Weights of a small mixture-of-experts language model, trained from scratch on English Wikipedia: 9 layers, 16 experts in each of 4 layers.
Below are experts of layer 3 (counted from 0) of a mixture-of-experts language model. Rows are named gate (a neuron's input weights, with its number), up (a neuron's input weights, with its number), down (a neuron's output weights, with its number) and show model dimensions 0-223. Each number is 128 + 32 x the weight over its row's rms, rounded and kept within 0 to 255. Numbers have three digits each.
Before each expert's rows: a language model's description of what the expert responds to. This comes from a sample of Wikipedia text that the model never trained on.

# expert 14
Name pieces (God-ard, Kasin-ath), words like Mount, film, guitar, Thai script bytes, and commas, parentheses and heading breaks ending phrases.
gate0:133108141128099119115117115100147113141115116124091196138156132118102098148143148129166110133137071137098154163197105130081111168118150195116050152122170164174103114107129171075155114104152178108104143137138123141056147192122151090111120106175112090145142145118100114082116078112115142111118114136140111154082166143146104126035150142073104087175155145169098129136110114142119169096143134158129173150138110146131131117084152196119217099144166137160104139199117122139132174148096120176168145089167126147118090084073144088148203078086113130139107179110122055123167103046034116082146136118084192178144142143147134142113123126150180124152140125200188167125149131144148121112095
up0:166171162140145094139123135142134142158109112148099113113127142092143095127105073169109110076158137133114089121168119163094123073124034153123128151147102145136086139157177141106157140173157103156111091151099077090194180163136142087153136089154151128071145098151132103117132083167106114121160137130118140098119122120087112129108126094136056146107104198132108166050101119100116065167162145181107162134165127122094176119079149171087149117098159155154105167115084113123063126096105159206100067119134126146112091174097103087140106178115168153111126137102119015141195140169130093088135136131118108109145060124084122116184118117147155159091142089140117189093096160105142065120059
down0:143085151093096161123117088110089153114133128122087151136130123132146112184111123168131132170137153165097115165121114151039107095135127151143142143117126084133129107113166119164111075105104133147145192118099156161085166148084130157100059118144103128055147144117095141176127114081083127104132098116156180175147141127054105190107111099033218148101089153178123158095130158148155096130163073141151069103118105131108098090140154139108077144139136112127180203170145116171082086105137152066125163149066097133107118129121061121153129201169110136193136144105139177111076089125133159137103166160157154127084103075150116120140149142137130140134205118185125160161129165161157139066132
gate1:143135105152108186136114123188141095193159168127152099117117121161114161079105091124136157155111133080143138102138084157177083095102125139095096117152129120169166185139196100202166115164133106105097091143108143132160122072171154073149128144133167149126153148128078086084123128100213204156079106188130114130174100067126167128096071127158151092106108060098123212166083150091174067142132071092116165108139118154131103129162135083101148133146091129187131157122098151114113160126149106101154160086095080145142119089066114082139146099135090082194140110157117134101158155115109108117061083144119107127133094056117120121111170193124155120135105138139149099118160129105155162094164
up1:134125111119209112145163141122138100077151124091130178111122160124125115116073137110096109127119147093121129073090158101133077073062220129068151114099146159135152061109169150158089132119149115136161050118124153133211122123155165134153118108095160081091073136086094139122096145074138127125133173129127146135130179082111125076108164115136140168152116110147100097103091166157128186124166154136141139099119144079120100047112116126122127155145144089153129168166111126128127182117184120102150075120133072080110142170136132171138103135191103132071165150170180192133119181147175130106128096138097152121083080115124132138255142137147147127143161089167172163177106108112142155132119
down1:157112138185201138118083124081128170054103162163163151157082172105146091151151141111128139121134124166113098085125105139132143119115135196141065166172080154163091155160127115126108167141156102105143090138111081091162123098132144124141095124155195117140111077074125099057186181148019115141073117113158127126144149138112166190139143134080111099181139145092141118181158152105124197144106157112136171141078121162138132103171131079169160129107128145129111066145131148169161115138132099157099100122158118089107089175129119046115134087151133136143123114171104124158110127123087143087142114110130158184093100187113146165179127129070066121097121120099133136058119176110139187074082
gate2:116065121142179133107118098116125140116112118150150127106166103154072100077127102081104193142115175161087145168146102175075105112084058176038145090099097162181175130119171122136122140075117175118179133129110182148169050128139149160185197149096102085124165081159182094132178129141127065147092061149178140146091130128135156143164040121145188147138117101153055170087092188056110124132127131166103168132107178118163097096134114125115163095158169111079103152160142143151125136128103119147173109140063103121124129125140130135141109186134093139113150089148168153117114151104124121139121063131137152117132171146097137110164113125099116111082116118118145160196146109131148103144110
up2:063163136141094150140078183099175107135120142134130132121174105149139117102084126169092124159135139130171113127141107160157143154102103108108037119150117169125160152158109135048117108057146109152157159130132145126088106131124115150122135085139082090172133088191138170139088076158084108116106124092168154224141183185069160122095170138145170102175093064176153092197101101080197133132151118170171073108113176146133114128120140145138157177095129149196137146188133224099131131115125113115113053104104133089126097150112090137139125173104162101133141123123104145139176122119157109139155119125094134103179160122106150141175160106121113091106115134094179160167166090112159115140192
down2:121164085098142160167116067132109100122120124154145118097080080150133154124148113156102136115086164043142132151075103077150142158168140139095159158173172151164198127146221208115141084131184154118138176144161124131149098088163087107061139122103152173081161117163154143145098109096219142093091092192063120124121126173167186100128133091077120092113135112100079111147132178162148142148134102111107131165130166122129168128132127100114125134145108101131120109127106081131182134132031129170121109112074179078062087096081127104117161129055123133153116128122107081137172170124151089116088174111132091153121181139174104131112143180105131132148119077175140138127136110118105128139139
gate3:158159122111148132161117137139144042113071083131138147133148146091158208145156120107094108134062132147133136111146068184120110190115164085162152091158109134150135148126151088127060177123136072106102128093139134145153133116131101158117129173095107183101124161176131202086106098096131132092135096126101157061144173135091125069166156126148084136085115191143136131228133124157107082168085135108134136121108094099153136119182165208119106115140124099136133152136101111142075143150140143064104117147128099079150153146143107139145107102170170047170136105153165164162079182099106154100165156124104086117127019201184110116135102144158114092138117122138135133152144122145134107094092
up3:151096166125111137092110150149166114133148131103142070141161132178089192173148097152087167119128127080098129099101114129037142154105255087096100117169091142122152123140142117077060211144139125144105127126152127157093147069127169088102155085165075144110124159148154152115064109114112186149151154129144102101138154102084083111114083117137071090104103138124157125095103161101074113164129159176089138151145109110109143140114140140117151161089162152161148190119127120109129125127096150165148122138122130121107150109125096185131127160146132159098110090161143098124116157141105170129131178134126133094115017181155061122007074150102136154116117151102151128118137129146093127191107
down3:083113111143121125157174098132163122099129113071117094114093151106130153157147130114125120107129098126154148128133147105119094112160120144109163087125163106156118136156199069143130125048144113089124135220092135139163126194030146126154063146048108151110177112106135145157152112176092127113162163109152148077107074122084133174179063133093177119098137166116078106079120116065099134147134145137105144156100173089160183123124157130180151103141081160059166093115131142114134168118116152123138156143118108197172167190163093135161131118088093126126164154138174144153141122113126183155111074139140158168137167158108155088136154114141085110103100113156113145137027160043135103145103
gate4:107074174092165087119161126138153087082151108114106113144054117160100089106103098143160126144061151127199142170106147108151116148160143126079098026169163114093144130141093174095108108045153136105118098132186143151122122137117109125149166168106178123121150150165109143119116153157129061119118187174124172142175119160108136112173173133144119142160125111100067145105130197154139161065141123075155131132083153166171117103124140078102136116085097124113147138188151168153065144135071101102192128124084170143090143173092121132159129153169119131095148162082190086077091125097173154096215124142106103123132156169141159102135099142206158124092119127108125175106153120111103105125151
up4:200112129150167118137146123128194112102164082096120137103166126150121166096154108120154072138163090106127142117081092145197116118100141130169204169145123077073128147092117129150081152040151193105064102157138135161133130125138086135140151154103194149143097091158066142139090143123153131134149116150088114160160147112116134106112154162114083183104069151132075174157155149151123138077081140089084121122082193153169148131108113104104120153132165120162070172111082064104114129138146146091114198121175097116104114161161132189170131085106123126118116127091090140146139173061141088112073153193100115132164163136141159095198131180147107122096134099099120131122137072108062163149121
down4:172041109082132114196136118100084064052144192111137173101146164133100116107141137097106138174150139114152178158103168107128091149102112143168162100161150140188095084079143152094132088126094175130170072113117116121152121166114125086161106129184096139111175114134130125142149123142181126130128125184138083158064171142150143067178153189183149147148101156099129121111130210093123050145165100113057086133131144155117121087094147141155138147173165182063105126101118093120119141111074132140086140159128146176057119135124103109160177106147139164094114087102115152126136126106142093144120093094165137100104146128152112109087106122112105132225088182127154082124135124108153142185113
gate5:138162127089161130143144132151045103091092157167166139126145133129133135098088087140166179111164128157133132143094123182123145098121076137130151158164085145127096128119168101098136174047161117136141131156112066106137089150134116176107120179091129160131102094099104160096163191125109157099175155171185058135121093120096123114131175095132138216171128084132134146097120219097134074104144152138143126103131093095102176137131112111123143184156106132100145121112184116163132110158109069122114093105061129138119120085133063132079096118094124121128119125163158117134121212151085095070147131111157160185211120107121075114047129066125172120099126178139109140129077149142114153063141
up5:112137106123091142077162158143116155123156142133128101094133129154195129137100094122102127119130110137144126101131131116068101146174159147114117118140117124121156144122103057163141157122097156096087139146090171143146136109105125143130153205109199118170124128071133070111159131147067106139174143086179084096066105151076137221102109165138120144106181144122088113115126131090096069097169105135112140119140144065136152120120164141133178092105186144124142147122129099161138132124096176125129169140129118098069133101120100110140114163127146199118167142082164118149132006102147133135114103109116078104127130152171115102012155157160060133128126165067141177167080113120218125181169
down5:111184130139125155172123163153112119121145112134155165065134181168100119124095121165130097139134143144094120181105155132123123138180147106112097130111136156139134091130167114157133151131143043122151118081211154126094141159064117108170129122104123071090142077095130091203076195124104086113137123133139095148083110157148157130078145097156117131150110163120132171119086099073106144122109137155184081155130143248220134084152145106140125134116062203141143154151136141155163125111130112138101128130115148082093125211123080165186137092141104095121086159105171136128187154137113077108091132123099156066124139154147122118152080103123163157050094133111074124121185082102118138115097
gate6:134157111098159148104111093128114119159111087111072133198111112111097146148105095151101066177113131105115124080166186163165118164100070132153180153111179154144125083079174125119116102175080136124078096082112040139138112121119180083084105147132163135170184140135113084164135117098096141079115130092106125134158138069147097135183120102103137129075140141115169141178130120081071112116129092123151119170079110169142101098105137122182171116151108149161193118117154145162106158097168058129108153186180135146055145091117167079115136116160148121187107123106155136090107168135086142116082022110154135115161206148098124123139091107146123137096144164127169130115181136156107120097075
up6:116138150166149124103130140128156102150155148086188106171142118106132147139132167165191140144106128113141110118123088122166094089104098106097075103071100191153116067135146118110159071067139125142132064082134134085127077167116145152161153104140115159104115111058140105112110147116096126136073254154145093110113083098074126170104051158219158128110120110131119131120099090154178091107132119102143136128115159073139174124131159104103110106159151112144073123149149119137135079138123151150112119079114150143117148130120129085164160145119090120166132104156163255120163093224130125166110117175076166136169103097120135175149191106124143164133100118117134105112159137174140118112139
down6:180139166083151151103180131160103096075107151114164111152113117069103137137142147133116084150143116087107120148136156142080102167083098098123134114075036127118096112110094138142152119086118211158183138216144142166116160118156057135134140173094152167092079116116091171109135126120131065140098125158104124125145173193096095058132132107125104103166128170129143141130148166138167107146156165123142086126136099189146156159079101122130115151118092169159186134137108183094157145203122192117106021096153111067164142085161130167121106101040115101162121152098168102099103136158123121125096133108149123138182192120086140126174142135125126084125162108149084171111134093121113124133155
gate7:088125075120161093177121169105105127104111162124093136138157141121083183063156143141118082195132090085122153123130111087121141100099077153142110136141149156124096139134171134113163113125176083079173123092124127118217122154175148090196114106091085123130148162150116105100062129100177138102126098110121113121128153175146169127146108094163218114159124128150156088129140166202140152136106103094178128164059137103164157098076123143208173149124119137115122154192151140140138055133117124143147109147118169120058154121165099137141094096161142097130160230144152095158086074083122093145181100098091178092095098171102184129131168162139137087111129157131140139160138145140151155070112
up7:115111101089170098142150160197129046105196106090177140176102125157154071067113147071133126144112145104153167086111098096110087074091214044156163132160124131163107125100123148148173094144094115135138122148135134115110153099057115105115119130108091138127152110143117129116229131103167131128112177105104150120191178137125146191104159108126134131138162117122161149199188153130130187121122098133122153092079120134099071172171169184139100119171165137152108117113095140140094117156099070159090160122182136092155147191149109129137127135109123120138135116146075065130151123164139159104151139127153114137209103158133158124074080109100127102141077167141110127113132118035094139146135
down7:129106151147135120133180141125154108107080117146164119063147109080109155141143138116106107123133142102145177202089112035142135097110165177129073165100149171139119116157092178159093106122090062142161117098101128152126141135156070111123046077144165108114141111134166113155148124160115141124161136130110117179097142131110089134146140098122137130086097120094111112124097112157146054121116127111151144120106164079126155096142207051152080140073171131087154149164156150211136108150092167129125164119136122107154204196077132108173144171141124154153139125097087157092165146143115159106129155153104055180085183074138100156128086159127142111055143178069154140113115136197092147168093
gate8:097182109132165110078126136138152078150157133125116190049110158076160107124136143095098142165160103221152089124167151143123173103151164111137204157114204141132158144095087167138125078104106141133164122097148182106149070112170104117096168112124156079180182121132134141135172130170111155176149137196113131130105131107111139145111172109117097100125106117127105069134092121103116134115127128110160080105075145156119082154106160085149125146072067118174125118120131119153134147132128134117171150161086081144130140079137145082127131187136168119098129125116150082154118166110145142135133093199118121132156076120040180086136109159067211097114094047088096054117147125106146079135115
up8:105087098109142170095158146102084145107159109090053135149108114125176091128131150181121191155115160103143101134169156114120179086111126110134133077142178121172053122138112091084151119108113089190184185175143138142129162122172192146152215085177148140116142138116126105111118138143129165102112127106130110200117085081107119140126086113075118137145124136160118086079180138133124132116115122175167131153102064142119120078144128117148129084157099104147144103123162117120108188085140160131105157135108136154127184134078124117146083168088085161120093108113202134151175185144166115103156120141127113140079226169140093138067176127154149087104195112081119048094110127142177085134148
down8:187117128103141162100132111165180117180154147168122098170087157112132072124054146142111121162077103123087133158122103144178140173107151099144124088135076178151059091129151053118108151113149175089091142125170070117129153146118164164140117110143129170101141085186114130134140158142141118150115150109133076026124106139097053095107130139078121165121096127099101172130146144129132155105171126113175126171122116038135117188142129124196165107131151178115160088107110140090153125116135161201100129130183149068062116112165153136096178120168130052142134084139152167131166120098159130104177150069081093134151126103134103084094164104081154135144155130147134123124147184149142105075161
gate9:109138192101135124126145089114121150058168108100132108156201128158102137101113182160157087177131133141101086115105115185101071159123155130121075153115146128200131168151162123104106095100171154105129129166082171104130172135135080103163154133103207183129115182146168167128150153167116126139131088142099099146107141137146119173090159055077161095135098082153076128145134090160103127149109131130170115112078095078114150103116130147116088194069160115107145141142159086143135147105164147104123089108100152180145129155129113099170117125119124124161098081119091097147121109100197131125127172185115158128194188091123152126086147131096151116246084183074098105152147075125195132110128
up9:142107097066110153116132181118147089146131097139131131149209241119117125109104095192136126135083109137173195094163145128044126163117067117053130139142078147081155143140147109130176099171150127127067173153098140106156099075091116134147138136158150129102152147133076069149161124169106066091185154095120113146087099127099111149155132119133153109135130100147134097152131101090166096073156123168109163097106165160132123136118118096163153137167129143142176103157159122155109107093141155115113147084134143086189163068130138165136116076104111086125125115120108094120114030169157138171138071122138090104125127110121162157076082156106156154107075159127090112194128066181083150150118
down9:181134095091113153178125128107131132078115143109161092127137202169105113196106075163107140173098144134146141105132164076078143146170136159157181082122181168056131150169153112194090127170144091077124164141124203122162165113096168126155074138114116154049110189105067072152148108141162101162094099125116160089116125135112177098156110127095117115164069110175147171132100183142167083129090110046098143169151110139151117092128109144104165148098159145164122157117148144150130097095176113161132156125088048136097187159072149067194136129140151113130125082091159166094135139109112097074165112112136159140140093107111146103127107130140101109134104066120105121092164169150129126104122